Weights of a small mixture-of-experts language model, trained from scratch on English Wikipedia: 128 SwiGLU neurons an expert, 307M tokens.
Below are experts of layer 6 (counted from 0) of a mixture-of-experts language model. Rows are named router (the router's row for the expert), down (a neuron's output weights, with its number) and show model dimensions 0-191. Each number is 500 + 25 x the weight over its row's rms, rounded and kept within 0 to 999. Numbers have three digits each.
After each expert's rows: a language model's description of what the expert responds to; "comes before" lists some tokens at least twice as common just after its tokens as in all text. This comes from a sample of Wikipedia text that the model never trained on. Tokens count by the router's weight.

# expert 15
router:559510494529444507518482508544493523505517537518517516481510484505512490486496463516531476486468543525500534482503531475503485521496494506485500502497501458468493421510541486486517520476473475437520469494499522486533510495504520507544480507506491520428540458507509476484512499501534509470495532477502506515488477546491521531473502506524517538486511468513528537536440509511486479470544526532498483495478527499495492425461531484508551478506486512504498489509484475527499533493471473480503499477523482459489462507495480469488490487488494496533492458489464488479510493494457447485
down1:494531472531490494464480491512452491469567500464518471517512486477506499554534471503504533497544512501514468515532469529514545454513487512436549533501446472478529495472481501515503507501522531517484507497483492449514512529482508489480503481476498417527472538478483497508485487476476459472514508497509500500486462494554486542500515463441494464497501507480501532526515483492513515474528526473474462493500498546470479502492490475517509506493507487517549499498491496497487512483495483462546502475497524503470526510480474491534509500481512491476526482499474484536481535517454464466
down2:509516466491455486496473481547474517533451498508497456496482515551520487496530489497505495528537469520471503514541491478471491513507479538479431509516506532525488516487521482497479464487516494515499503506536502536496471494535572505490543455500505471504507529509541502466465468496505477545479474515520534512549469475472500493543475502458536540504506483517500502500457508447505491510534473505475481489499519530487533542485470517504518449520517495467502507527516489487496480519527527559499507475507490480569527518472502466522510524529515487498494477517519510484512530462526511506
down3:493501476476503493529464451514507544530502511498488486457499528503511504490468457486483520488513468481536524521538441530492457493521463503466495481464471551488489456535482521459528512549446449507502505484469505516501477494517495532530470515506486597500567512508501486489491465511515476513502531486506531464529515515518543505521525498516504484506508473514514509508489425474534538499508514493497497483524506517517530511491450476521542515532499529483455483517515458482519507498543500477485508512509512501508528501523477498492491499494539482515470516491509483518543489517508489510
What it handles: Unit and conversion numbers. Digits inside converted measurements in parentheses and unit tokens like km, mm, sq, kg in climate tables, infoboxes, population densities.
comes before: ".", ")", " m", "^{", "/", " mi"

# expert 56
router:523503501506459521538456486538528494509503493481531524532514509470500468445516525495536480544481534479501511492543490499518486517502552512534504519489476471509513472485493483535514515509498553475488464490525529489530502497444484488551481496517514538493526473515505476486506502498527531533468528486486456508476482488547488553494464509507472484464529470535542466528473503517505483468492546550548468490496493499515509483488513480500473480518488508527489526524462453488493489503517491480530515523494506470507488494539493514465532508519490474512457491447450492535524485493534474448
down0:484557482551542485496493477498540483476521486527520465472483481453476503481477463520482508483457506538459502514506487500518524475503537517486497494508505507491477499500534533517487503441520471471464476500502512509479492493478489522526536487520487520481502501452531508473487466484475513465534539505527488510460438466516494503460509526570516486494479560503483507536496506479542543498485544524515470491492458481473519521492491463456490503525500474479506504469539529488485494499465494519478514492493453479496517482536456498457524507499502484474475535509549508479499527509543487496
down1:518493472515467539494504500494519519519523515514532416525467480467458461516492457513522490487473514448512496469505538509487533503528533477502519527492508506475509513519506516505523508533515464503534526469522515507477529518487519492494502524510529453493478512540510479517465533522527486501475493505465541494470505517506520532491460548472435482514497475517426565492488483522481516505448517489499465519489499494453541431510487481489516483499499529511541495511496514505472531488480490469511518509461497484493508482506466502518509472475463522471515508508493513497487492511468439476
down2:444506520468496526504475511506496477501486503511462503500534465494496472472504477509523533512510472474496505488499545510495512531552509494531469491497493520493500486474519447502486533490492506493509451518525515512524447500510512548485530444521476498576484510450520492490494469545514500521468511550497520476486494445462479525520503541484490494560479507490470483495475491496509498530519484508457504534535484528485564504491484489500473509517506547508454508523503541502453453502528486526476507466546504496486497495470507506503519552501521505501484534520511527554509463509522515489
What it handles: Table cell separators. Pipe separators between table cells, plus dashes, opening parentheses and semicolons in track listings, asteroid tables and match reports.
comes before: " ", "\n", " —", " Socorro", "age", " Kitt"

# expert 14
router:517516480548489530539462483530497528490471533490517506468507490477507482481515480499569489499495536517508526488510500505583495531521499545481505491525448476484468451514477507504572482496526520467540481463511464497528479490463507499499515502515508505485517505505502475478503539510514520527464491507532463504506496541523499520481521474496476524497511489514519487534471473547491467534497529511516508523526529489489519491450534511471499508566523483524453511489488453501490520495457518496485532472528529476501468488513488497469514529478467469505478459501472456518516483518503451507
down0:491505527517465506458522518514537438509479515506495507487528518479436484485458510484463495518473484489512474499504504483461497496537479460517494506506502509524523497539527486497458556471475492481493511502483515536506484535511499461489492495483453539527502512518527468459475498528492491485486474500452513516485496500468520463479499555497507519492510525523470527529482510486503445504489480507509416462478532510517478544490512480519467493513499496498525541484477504552436512524538488520512504533441506482463520516489513482497489523560463516501499531543519481522519496504485521504
down1:516547492539429526478488507486476500510558501456504456518470476522491505501495483475493543467474501447493505533562493495521506497506532518498540534532467497504492508507504488475533531462539505514524510527514540533487492488480523520504445509481482517528469479494471474512504485503478490475510480467492514463484477540504476553492478560477484544508496510507454480499490471501523502499477511489489476549519516512519512470476466512511500525516526474480528479522525520500460490520473439493553493469503517504529454473524476464522490503470495478456477511510500525521496529513517474505
down2:465517449464545528475489474474536456522527496490508498554505521527483484491501528490525553539485502499506461494503499489483505515493515533465491479510510517473496528510466482514487504547495497487486520520504486487493499502472504497511492449464521448483470510528492477494486492506525491497457485525507499523496519537547464516530464539501497488498496469471526452501495504491503473487494518490503482511530519552448525488503450489482506530470503503494489520550488539492465479507505533521500466456567513451474523495474521461487471516512520492479491507492514516578474543441531499504
What it handles: Roles and kinship nouns. Nouns for a person's role, office or family relation, such as son, father, Minister, director, politician, often in biographies.
comes before: " of", ",", " and", ".", " who", " in"

# expert 63
router:526520495535478501525510499536520510509530537466508474451541470458479463491507504498552479515501495481492492472554493472516520535462505512518497498528508451483464463484511541520519464499489523490489509498523495481508541522481507498530498496523557508494499480517516480481480525519543499474499511491494477499546489488499486541449493491492480513500530467510512502552495505505471444508492512519513470501497466502507457449494538530478507435511471516565509474511500512536496512469482539479496511475506543473467506496511511496475475485517527486518444476524461482501523539478474456456
down1:489526474525456537442465491509511517477513493495532473515530514505536503499478459510513511543459509488491470502510474532529506490494516530502500500490456516437506488521504501503481514510548533504505494493506508511488474484492532518490515540484495496498478495550509519483464554472513499440504497512539552511481492496457483515498495453453499484471508488498531521526485511471510504467469515492538486508474542518496491506535490538474523518509543484513539496522545515513438511493514551483538486525448530498517502482490541476525519506495488511519572516449486487532466516492513538508
down2:461516490483477504536515518487511504526510521482487515492469511501427466468509520516479485528545505512464458520539494485535480523488502513517469480556495480512522491481463504491477498504472512493456493491445474497485458504533529556529502493519493459473495535498531540462503503544493479507514511497516494484547500491501498460463517495480479537520499508529488515514467467500491524507545501542491512531523489528468507509506469496479554472520499567461486496547470459512475483447542529522505493458513484488513470532501511492497486491516502523503480534533487497522534479479476461535
down3:520488482452471513453467500506502512515531507530493531483524530529521489482518476469467519477544486473528481533516473460523488487523448468494513500493521512508547475579494492495506515586541493536493505461474520506513489476543560544505499500502481541499461485521530483527488487555536490486513501502508488499504481492523503512501469492525485471544475466498503493511509471523504541444472502501512435493520501498539522475534464501521531530493502471476482494517491474472509485533520455458499513489517495536544525498462494499480502504491493491497503482483514497524517502503529518492
What it handles: Digits in dates, tables. Individual digits of numbers in dates, times, scores, coordinates and table cells, e.g. 7 November, 15:00, 38.
comes before: " |", "0", ",", "–", "5", "6"

# expert 51
router:493520463526506484568472531543488498462497519499516499479493497488514516459529483489527449522521537450541516494525535475483487508500489465516478488498453490527511501546502489504481536458513492479520450483527497475511490498439500467514515498494487525450506471492506494494492523526528511501487496507516515531500505464528494520488488487485498540477539477500550452559461493524482511465450499528510484493532490497498510490463549539442515483546499533523475530524481481488468523517468529502489513497494512504515522480538462510485491480502519482505477463480474510504563541485487492484
down0:547536525471469508499495466491513504473467493533522492479537489479506448498439506545488476510487459522514494432524539494468527504501512490491515455494425516493489471523487545521481508487540507490525538520525457518523500535461483480487529520504503514485472495500496489486487544479474473480527552495494517533511497512451486470519514514566505460464486501472485509547506516493492524477511530514522479482497464523496478503521509509518460504500503477477554485476504522518471503500527523506502477479520522500525487483504485466491510488544482533494504534515561488478479508495536549507
down1:530507493504492551487509558493525479488486503520525442481461509527488468548513511506522517450480515519495491468486505494517516467488489467511500528480449458493503455516499473506466504547531518493494533484486516451488499471499499494506493502475529518508485483515488478519448500527515503493561487522464496507507455486512472538473488503426493452543519454507466521489477549501491524471511523502522460509477514490470512454477502529489517516552512541544519493489488515514497543489480479550527521498518508500476469485465528501522482493510468514518497511488504518483442512518528480478
down2:448500481437486526494490492522500492539508510487485458502477478514487487468508490519505528517523506498487505487533512457522475499538556557492480490475474552530416464477521511538489483511424507478469498485469490531498437522489491555507479485496489488519490545494490483448510498544492510516490543505516462515490502526515512487514537545488531536517515509483506483483493470502476511495525480509521500521507484506511510475489464498473465485484525508501480467497508457465451482496488540511512520492523496457534505525477551485529479517524504498503525520527532501513493488500538486526
What it handles: Indefinite and counting determiners. Words a, an, one, each, another after verbs like is, was, considered as, as in one of the founders.
comes before: "-", " of", " member", " a", " year", " result"

# expert 55
router:528523469527488489497454526507473514467484534515537526487511469510509539478538477543511479514511563470505513510518543513488508498453513530543516511532483455500529455502495506522539504513518460452494470455501478523521497514483472475472492511520491530457506498505490501483491500526545508510444509496520471494501544540492503522486477526488523496479504484511489532532463488478452487500481478512493483507506520526537490476440510521483518510539492476516492544464488494489533531500496479475530506485519510493535531496539459505475479519504539504535479483520422507534497508454499472472
down2:454496480480475480517519490471489468469515523473505493469494475506470491469500545484500525547513493482488467481481475483476512518523515523472495512523521484505442488520500494508447537486501518503483487531448535496474490495493475531537496452495481489473494525512522513468547496509539541511524485532506489467463509515473482521487499483480461498518467535462469504531468498492496508490508452497473487494542515473481527499467480502500500506505563494486465512473526499464445461496533557488506509469535449492537512517515495535489502520474490488513490547503575500512535497465508460483
down3:507474498441476463510450494500512438484542525538508513482497504504511500489501495487503529483479453500481480539508532547524473467499516538475503506533517504472497491529529474495489490503498471495489502494518487530515470457482481581474507532481470498492489511477535485505487502507473480559507507456504552490497540505529491495491487523499505493498459466504502488487505503468478497446499451468536506458532541526521499519516481497492501563512455508458511506507480484479493486455534467498463523506514510530529518516483519492474508506489510468520465543509502543499551457525512532516
down4:513480518491484500493517483512466501547543498484524496521509484506476509532543518473531516479478505488489516468502476536499471490468502475438497485549523451470484508511458487529516468471513532522480476486501488455476515511466536503489540511492449514468521484481491517470485532498530544528461498525483461487515457550531496455549492480460460511488496518490489526485499504464474488502491497530491469476493486522437514509500506485522484485495474469540514492550485503474520523489505545510526504526498498478465485496513503480486517503526500530514533516438510544501545479505516450452
What it handles: Before statistics figures. Tokens just before a number in census and election data, such as "of" after population, table spaces, currency signs, plus and minus.
comes before: "1", "2", "3", "4", "5", "6"

# expert 45
router:528505472549494526479486525522515495447495539505565495509525473470522485449519528507515509474491514487480503497508499526575483551532506502537512530462469453478492507535510484453487495449512506519501489494528480494538492489494488516489483528522506502483492442546489458507530503524540488485466519469487457537486463525489492488494467528506503505515516475539487477561470516496459508524490509534490483479524506516508473466479498502500550506506514496545500488481532465525485444497456520473533512514508529496517493536492470527465481479507511506518509491489463487512533511486523514463
down0:505515525490504492514492503463540483465481535525507505506546473475501541519405507504481509467491488483493523468484516507474519469538503463529522499488469523453499484503509518536525530441529480500529484521481510513524472525456499464513515512489500518494512504511531522493525480479475499493467476530511479499476474488504460486486558496450491474494502516477476452547487533503531480556477551487497495478494545506527492522496508485533457515498543494483487506499479516521480509493471482504446498492518528482551548523536477516470531494533474501476519492524522486487470476460492524512
down1:485532495511491524465501488497503510479525510502544452535507475524479460512475474543505539458488497517514516503525484486506472484512515463517487489506452519471478468516511529517481492460514514497517456524538482506480475494498489489503446452570488450482455520477517486517532541495489450464513529443464511500506426515509498493479481511476509519503473485505485488498454523496491494519450484501494516502495490478475515463520502519445472511515512455517528523529539502470454510468478470526505539544524504495508486517507526492520485509441471468536508517517514515503463510506490509495
down2:475470472474477491504489521543501499474514523503479489486504508508493493479514494527573464556478499487492508479520482500514506514561476558530477498502540539508468475521521481494510534489484487478479489528444520489482507510511512544485558458504491472496530512487502477456459519533544529536479496506509489513521489481514515506509482494501541489510505487526498536541515493489515469485535507483462500507503483534483521516499466508469536485492488509536516516496484496491489424506499530523479478462536471505506479515525513469527506480473528459486513502475492565519438481462503445529
What it handles: Newlines after headings. Line breaks right after section headings like ==Species== or at paragraph ends, plus infobox field names like Length, Genus, Spouse.
comes before: "\n", "-", ":", "The", "In", "==="

# expert 33
router:534513490531502516490475529558489527503489558496504514505508457448508495460523502512538476503513530488491511461537545502479482536492493528531496462526468480485511479483569513496499485521514505451502489452561551498512536492478497481524508514521483527455550444513511497510469531517547479497491527497461478523497486520505491489481507486489482513498517510539467489521425537497473479476517544531515475549488522518503480476467510497506534492513521494547497509510491508526453527493466522470493477501476482492507512489515512513486481496498509502520504475470432495533498524495505508488
down0:511515513507530498483482495480532479501515533498491447476428459461450505490497443547441527526436491492474483474508544488515523471523517541504459517489474516494492467498514513516534507527489486517466491541509503534515487548506468468493526513518532513476521500482483547545486512477462474487501547490506497491480457469480526477434524513502493487507495517529496477529501509521508501538493526494531519529484505509499509539509511487506470512494458454517501515514529536518490530546503498490507526507447473530518505505530496500474503532554485469481487496533495512510475504501532484510
down1:509531525502502533523482496526502496455494494486486460514498484493493486466491514526454533480468491448492530490529546504522499493459482510463535487455482458468468453508509531508512485520494475507482512526511530486510459456486499501488473509492522466477557501550474465514464510474485475486476512508450523471484520515547485505445473477491485481489496491511450519523490516489526488477467534506534482500502493468504486464475499544489507483482525489529544489505503520458498538516501459517529512499511481483467457522474488519509500494492418479509532518522502489518475497512498426483
down2:461521525504485544488523485477446502458525506477494496492485512525486497511496492521498500501523537509508520478554495517469492540531499506515509481511505523487456490492505459534501505487499486509477551518490475483480471525540526530534530484521491439482505499504572465461496470481519491473487535531510485541529491495503499475469520479489497508533505575492499470492482490487470528466498500501524505492496497571504531456502499489500487501491528542498457496506494502503496484463514529534461502472554467479522513509500498520496516541507529509495591487468538520513501541466473487508
What it handles: Directions and locative prepositions. Compass directions after distances, as in 28 km northeast of, the preposition in after located or born, and inch marks.
comes before: " the", " ", " a", " (", "+", ")"

# expert 29
router:515501491530485514507466493512485527514477514504506515507499476455497474446505506514478480533495504491494520497523503500516515511501499536547470527478493461507457497500494512506487484447495557464527479479505471502533479476461469484541453519528519508486525479543522466488506490505490531515485503509509484489519519502544531518500506501494496528452526493546525500573494497518438479515482533536507499548512479484521482438482504509508493467549496513548466505517480455514495470481513512462573503497483524488505520515514491507505496530491527481583476489498490496509541549481511480485
down0:488530503490480522508531517452509493462481518477525495504479493457488500469453519504460489485475467530469500472508539500477522479508504511498515513483497507481509456476486519493488501465490540480486495499502579508470480530503507500521524528496523514460468532478468504507518502479499472507539481557524480488476470494482500518499543478558508484463451526483497561526522533443519498517451524523469450495505507505532497526479508477486481534537508498510564488537526502516518483532531514505519492526515482481486529466504505541502478489501512511445466532464533483504502530471533504484
down1:529497527489490537513496458503514514464520519471532487495472540487505495547466494511529528526510501511501502509488515474531466480494496528490505558458518467457510491485492544529505517504483544475492537528503483492522534494502487514523512497511492517521476528490499470530507504498463447483532499501532504507515485477524502515490438539495468486471527480517488553534518503508500515487496440517483479475501491555472529457490539514494524494481518486507463540528480543465493539497493525501484465507535513482494455499547527475522505534515500504479489535480490530530485456474576454490
down2:473540510480498487522549545469484483530565507502463515522478528518478516510510479494509505509486518527523518510481503525454491477547510527499458516503471542476426500506478489514481485508456484468472521503455472496487483570495503542511513470478492481507483472503514488463494495520531493546466503519513476487479513518519492493520491486498511498549522473496509529468482485487507504470497517487508477498519503507508498551507479482507502540499518487477435477489510510490520478529536535551548517513513458524510456467503480504476482514485466484519518532516506546549506504429538510508
What it handles: Table row starts. Pipe or dash beginning a new line in tables and lists, e.g. the first pipe of a row, tracklist numbers, lineup indentation.
comes before: " ", " -", " \"", " List", " Win", " No"

# expert 37
router:547498474532479509486463484507520520482529518476527487507530441470512491437539507507541475495516519493501522458524508526522496498489485524517505518516504456496508491515506508527533506494526526481482500465485493490530547490459480510537503506502515546465504466517512456480511515493545479503481525497458476514503544511558495507500498518490516492472538461522501507573505506487464494502489528502513463504514498507487499480431524513500480472525439508528490493498465491518458509499511506447500491488529532480513514496516477543495486517505519484505489416500470520485515527452480444491
down2:507500500499469509506522506528487485532525510486461510487471515498490534441517529491505541500561483485486538531497508462524499503490486489468497514526509524478479505492529534467463539569484521522485514481458485456485476498468468511541511472494482511511489527523533500524502525533503500546496501511526465505502451506502477498549472520533546489519522486466502488473448522495506496503569482501522515521489522526508538559453450506508528504462537492509467491507465494473447494505462524508498510510490507493535522474484516479493506523505497468549512510512482499549480503465483481540
down3:504489458494498496461487495478446470528532520507518529519541525517481487462547477515492529515503473497498500537493480476510478479528470494504528463488512551489559471462522512488475541536508478449448485504480484521499444476507499540484496512502516526486504508502469489495489482540486507511525511464520496556511504472466530510535500533521485501521473466520505504459468509521536559500508518477495520508554499514510488503526515437519493515525491495492503481476475454486503512487497520460503479509506542537524559510470473466501521475450516515492495498490550509500513459462500506498
down4:496519542482501522512538491526477559500488532526494525495498486526511545485478535508507515486472512502489481488525496484534439463503524522449494501553477469482501473542534483486440524497472510518513453527484527480493487510500482522494512522485456455530470511530462492522484506489496503541481475471548485501479470503477497497533524501524523506462494531478481505507469508459499490527504467495479512456525469507528507514501502460554552482482467495493497504539481486497477451493493520532517518509459484527495528534492468485476509498515538497456545472506547527494523470539478494473
What it handles: Space before numbers. Standalone space token before a number, mostly years and dates after "in", "from", a month name, or a table pipe.
comes before: "1", "2", "3", "4", "5", "6"

# expert 2
router:491516447538484503513456499515480486497496532493496510476547469485496509470481509532572494528537513535498505472518491490515495489492511531506495492553478481488516461486543518571557486507514496451519544515511468504520467461450502491502499521497512504495548511511503524500475499519536464506451522485533456502489521526473513543454497496496519473512523458513499500518490476532513484513560523527513475508522520484486459490465524524512467488532475484527486525495496483464500499542506492458510505508498533470491525513552517524471470493501536483507453489496456505537528496495492502477
down0:515493493503520518519527486482490463497525526519492519513502462439496476494476493529446506483475530517479529502541562494447536532503506531515506506493530483452502496498512512537453532484525519506474481489500539478532446501510528493503486527511520520509493511508571479490494508500482477509516524478472519511530502495484508490497548476467511483466487505537465482529485516479497513503514503472525449493470438551505475521529498476534450523520502501491508504464474496515472491549502504487551499516469494471458515547508470487504491476533481537454460551501504491502534485491512503525
down1:516527500507511495462489442499478469466500530534486429497504500516486494493551486485480497495506488479512524488537553506479515476509539512482512507542480517438497516497493494452462539486502454469474480509487489509496473482536504530466533514463542490469482489497487499501492512513534490488484469485484491551464494499489482537477453521505514492534497453506485503522507513520481526520521488515540491533508505488525518506469472476487500506467512446552482500465501518483522496509441475494533495495513527462523492553488543453527524490477489520509492538494489496550532540466519487540
down2:478520485531501527477527476473518500498507549507484529463465541529478507474509505499475482514504519471508477478563485434482534481522530478510487460531523492474489495469525494514484526487507492486532515485474501484523489492472467577550534506513535489501455453502515547487452502524525506525481526485528452482486481500499508529495510522469476501522483494502491478506441477524527506499530506466521510520486480520459504500427467537497515534496506509511492441525486504503480488508521522487516493508524487494517500493454497474503498512500526503498492488518510477517516565516500576488
What it handles: Prepositions in titles. The word of and other prepositions inside official titles and proper names, such as House of Representatives, County of Hertford, Battle of.
comes before: " the", " Representatives", " his", " Historic", " New", " office"

# expert 31
router:489525487519484492520472491549506486478504525494523511503511489470546480419518535516561455518497529489523485498554468532530511518496482513538517531477481504501500456484529532511529510475491490464510491490495494502517482513474501520498476512530513526427526476519509491486519550515516519535441502507510447484470549520503484499480505489477510485509534471521493483532486473528472513533490524548530459494517496497501481523465520523523467500509529510514489494474465521498506493499487532449510477506517496463478480461497461510488457448477510489517457469490506515528543484523516471480
down0:484507482496526515528515523490566498489517544498479516547532478438508529507470516498464488502490518501505518501517520502432531533510465488525497493510516540510523515560518526522497523497528472480494490502499537531493455483505458482498507501505522487507493489499514553507487439484517444467505502531492542505471477484473463480496540483485515479523485511501518489507469519457511475537498501477486474501486507544484486539451506534527511455482511508518494471453493496508471475518539513517531511545476474474484523539523479481489496488495553506470490538542495512509530501473490486441
down1:478549480555481539502532504502483479488512493495539456548477502521471519525540471536493559474450534495464488455500466480539502493537559501438502515484481494452514486504521504488520527520486516491534508497545488508479481476532529518496519512516541477528488519530482481476493514511515459487507504523499486452473473482519541530483514522536478501507529517495464527510517519479483495491486511489497489535507492512462548440498495489496510530502543472506502505491504472492480519501512486526542488466554520480484489528518512535549476523505471498515519508531515518471482493531480467528
down2:493503481466490520501542481519505514504499497468487497511489492516480483505505540476482506538524553468495517518551512452504518476495489530498470499514516501533444484488474485532443528524481514472484567524483505503503445511511445500497533509494502469500481528525540463485515501479478533467483474493531488490502523517515473485531473535513502472498499500484524493473472500505510539499517476480528508498486520494473538470472535473503519481526535512531472497527511450433455502484527497446513480470544472501562512459517465521499542489488548486501523523534519507532476484496485486486
What it handles: Prepositions and purpose verbs. Infinitive "to" and prepositions like for, with, of after nouns or verbs such as effort, attempt, used, plus verbs like ensure, design.
comes before: " the", " a", " be", " his", " her", " an"

# expert 62
router:525511481489458486505450512520528511448486534507554540514491467474490512461519518516515504503522504523506501511528544483516516511486460534508497483489493473517467494505483501514476496504539477491544472480493471503513514491473467462524524473519508486445504470501524501492498520508509513489415498469534475532518498506508535512528462508493472497496503516489515464536476493458470465468482474526552486517493501550505485477486496479505520490547482473544468509473499529495488531454491543468500507548493533485531517491528492493446484490517558488551492466532489507521526500470478467503
down0:484537511464519474476497503489538441509485562490531519471493485479460501498487482503480509519525520500464477470507504465519496457520516537483500467513442508480467483541542522527433541490490531528552492537488486534537466473472480500456503486451508537469472545474541491494525498475484459507488515497509488543466480521496502504491528511498512467508496531480490499518486501502495500525493554460475526500484486514465469556487540498517502496498503489483536536480491500522489519521489510520475523502495491473466489470511488505497523547544477542480489527489543500462501481485519498504
down1:490525501539493533492483454450510511497520491502498439511489538555470462473497477531499508473509512511490501453537523498546511475494534503510514476499469485464470473500478507520480462483538501468532476494530520501536526499497501547517512514514540487466480484541495452501481502494548531489498470499497534538488467520507454519512486498494526478497474517503467520498539492438515488468479486483526460478446536499481551469522510449482495546466546486519524466531528513495491508495516445507491521520484524455462504502506480469505527521468479501516497509518481494477481511497507483494
down2:464493479470503510455528514526517500510492470538482488510495503552501497535483508517508533512485471442494464471478445506487505471512541482528496493447528496514474457497491503472486541529456511553462539510494502503492469518525506527497505481493484464521473502481486478464483498499487508513471503519508542500543452481518519470503503502547518547509499525486520503533439499521496492466510525473493482513517538484470538482491467514464473492506505513516515466521462498497505490489530488545531504494542467501492507537500545565441550540511496483482494489476498516497487460497496528525
What it handles: Comparatives and table starts. Comparative words such as more, less, older, better, and between, plus equals signs of headings and the first cell of table rows.
comes before: " ", " than", " —", " status", "See", " were"

# expert 30
router:552546498511444463513492515482520524504543533506513509547522460493470463471476486491542491485494534468519506510514493471504490518473514492558542480528498467526531494501513555540519472504518460442524482442492517497496521519534500502520487517530546504469508510533461490508512532552515489523468489502539483540499497530517506524472511493518505501507472520504521537531476466504490456505500544517499471484484461520515497482475513473492494461518472497490481519486516467514514458523522508460490531487554524486509516492511509503505477470528485483491482480488470503522525500477505439458
down1:498501505533502516501524501449495503548524498522522470525503500551497477528521464519504522474485497441489511445529520458509493503527515517481498459475459472491513514513492505448485492517536491511512501497497489497516499452505505538504516497490517489507515533508527440533467524480525477505529504534525494482520524541503518525493464493470482546522489505518479551507512516484446493510483498505538477510500519505486480485500545507497533510503504487506554497523533499487475524493489477520506457482498475502490455459434589458514513517484468492470557497543517496524464527499502498523
down2:479483487480490548486481507504414434449515526471519472496513523488492520496525520491530467510519537486482518501517527464501497481535507495486500506527485511490488426493481469516465503540522517533509453483511540503490490505495519527550507461514490493489509531497540476516527523526511510514512488525518532502524473502473496498489506506518469481471513495472499498535500488508532510519491460491487498552504510491476514469497477489478470519500530506527447562520465476488456460485480559486478478498507504471509502483524513501512522515555468466479471496490554473520484540457483476479
down3:490525449496545500480491503464490519469476467499490515478518496537534510545527553484498544500491467470477523497500482514534488495459463490491531482520542474485482527502521514506507525519482526496483529477513575519510499486506499556492501501454494533502488504507483491509493479544506480509482498516494504493519510482498475487531481504459483438516521524521501538483450474535482500505488491449530480515458486553489474562527519486555510515538498510467467508514450501462496529483520486459465477483475519502499552502494490450486537486543483519484480487500460499487528497497499502517
What it handles: Table cells and scores. Spaces, digits, dashes and labels inside tables and result lists: sports scores, statistics columns, "et al.", degree signs.
comes before: " |", "1", "0", "2", "3", "4"

# expert 10
router:533489465532496499476466489492511507481501489477529488470533471462519477476509497499530485508506507490497513471524468492519493493529515518535520543466479414497495518506533498505495500485473539468523487503549491456537503532503504512498499509522514501456520475520506470484513522522538482544439517481524454507515502480505484525487472506496527528490538472497491477545491467506463501493500541511497442505532529493490490437502519504510496435544493493525514502481476458545465453469502526448507523510495501499475496487487519552470487485507500503522460482505487500529519511484534462453
down0:535512536540503525491524530482531485501468510484552507526491461469495489487496504515499479511483511507497517500484513478473525477471522474518497518531479515512500500527492485506480515504477515491485451497507499522533496536422489486508535547478501535500487505535546517507497510478465488539489523546521462456527472518459529464497534497500515537499519542521475513511503534448512537541454537500503451472499490497510495517480512474502479510423490488477516480499495527520449497533546510501493546512507490458533522526515459499497502467532490516501499478509490437484536488473502480536
down1:492485487540511527460520484534500531463524513485499449538517514510475474466487514514542524495484472448478484548538484535533504503486512538497467536502452474445546455502492496510477522487521539476483482513511505475470497462505506535472498501461475502495512485504517520513481521497511491534486519505510494534478474519497506490499444503521497466528471513485533526485509538505473541502485510538441438522553458494445442492494514510513490527510496504525527507522510513522470534521489491511522524516469492469491539517471520486495498500499490466504520512459488539517495481473526545517
down2:464498520498523554545496506525505512445500505506504491500487517557521468496492528518505504496510521473520518507494530512540510496485490520514491468479494496501443505472447505498490494540508474494477504526433486492497471502507535501514521445470533487505502514432531439501512487489457475475526499551537507517525499487513465503492508513522500462507473488496538529460449512502535466476516525497492470516506465499489523569464501489491567485517528500497510443491509534485500485511500544527500488509526490497522502487494509465499488529511504472480477540513495517507458560485510503529
What it handles: Line breaks. Line breaks ending paragraphs, table rows and list items, just before a new section heading, paragraph or table row.
comes before: "|", "==", "===", "The", "=", "In"

# expert 40
router:546533470505488522488474498545518517500499555482501497503506443467490447454510486522564504533468504530484502468522492510510517509532526564512514480516512481516479503499534492488484535499490485495513492450573525508517506457467504478532508478515528503444480495540476478536463534506541500475504534511496500514513519511514496485491482498500497537508523496550488470556471457469560507469466521536498491498523486503491480469481530496508496482528520500509467522487474527517468517498494536469485517527493512521506533509517491510501503498471500477519520472527472509489517492530471448456
down0:474539518478528508513494532485487472525515510522524479553474467461457486504472517490481480462486491486494482519540515498523459467501502497511492526490479449462503474464549475531475510446515511505463496525466517490487481496522471487470536476503548497466513537495454497484477465505487487523465529489505489485514458504473484482529520495505483453493486506559545511569473511479479493508433500539501480547521492521512496516492467479490484509546438510492490529505537466545489506500486507519514498485483491473526503494475508510520489487547478509475489514501534497484531537474487485527
down1:464489489499514529498526449470498474504538504481498488482504453495463509512490477525528482511479458480491484496495503537529494477500492529494529468484524478511475527474491509489529468519516488542566492472539567504497524520496544488493498477536486514522494540538500448486478508514500493465467523510481544511487469471538498495523473471498504519498471482480507524496575533480478514500477531503549468526558493463482537496488502530475520516490515516540494496509526495468472520502480485484494477482481492505470495538466530492512468454522467463475542530500484468514438491520492526497
down2:463486533445477535505486478504540491493527510514488487500477490514514531500494512542510547500511483495528487495525503490550501491506482529504456470458480514517459515530487535468475511513462453495494486490465524485464519462502490527513522496549498496529519521514539462423494487492519511509510484529488488528469490508565487501459530468510452492516511496453470497470451475502535501510474464500485514481526542545492530503489476479496512514482520537491494494486495473480440486504507512522490511547543513518487509484493479478469502526507526472492464493505558524520475533477488458520
What it handles: Spatial particles. Directional and positional words such as out, up, back, off, left, side, on, often in phrasal verbs or location phrases.
comes before: " of", " the", " to", " with", "9", " a"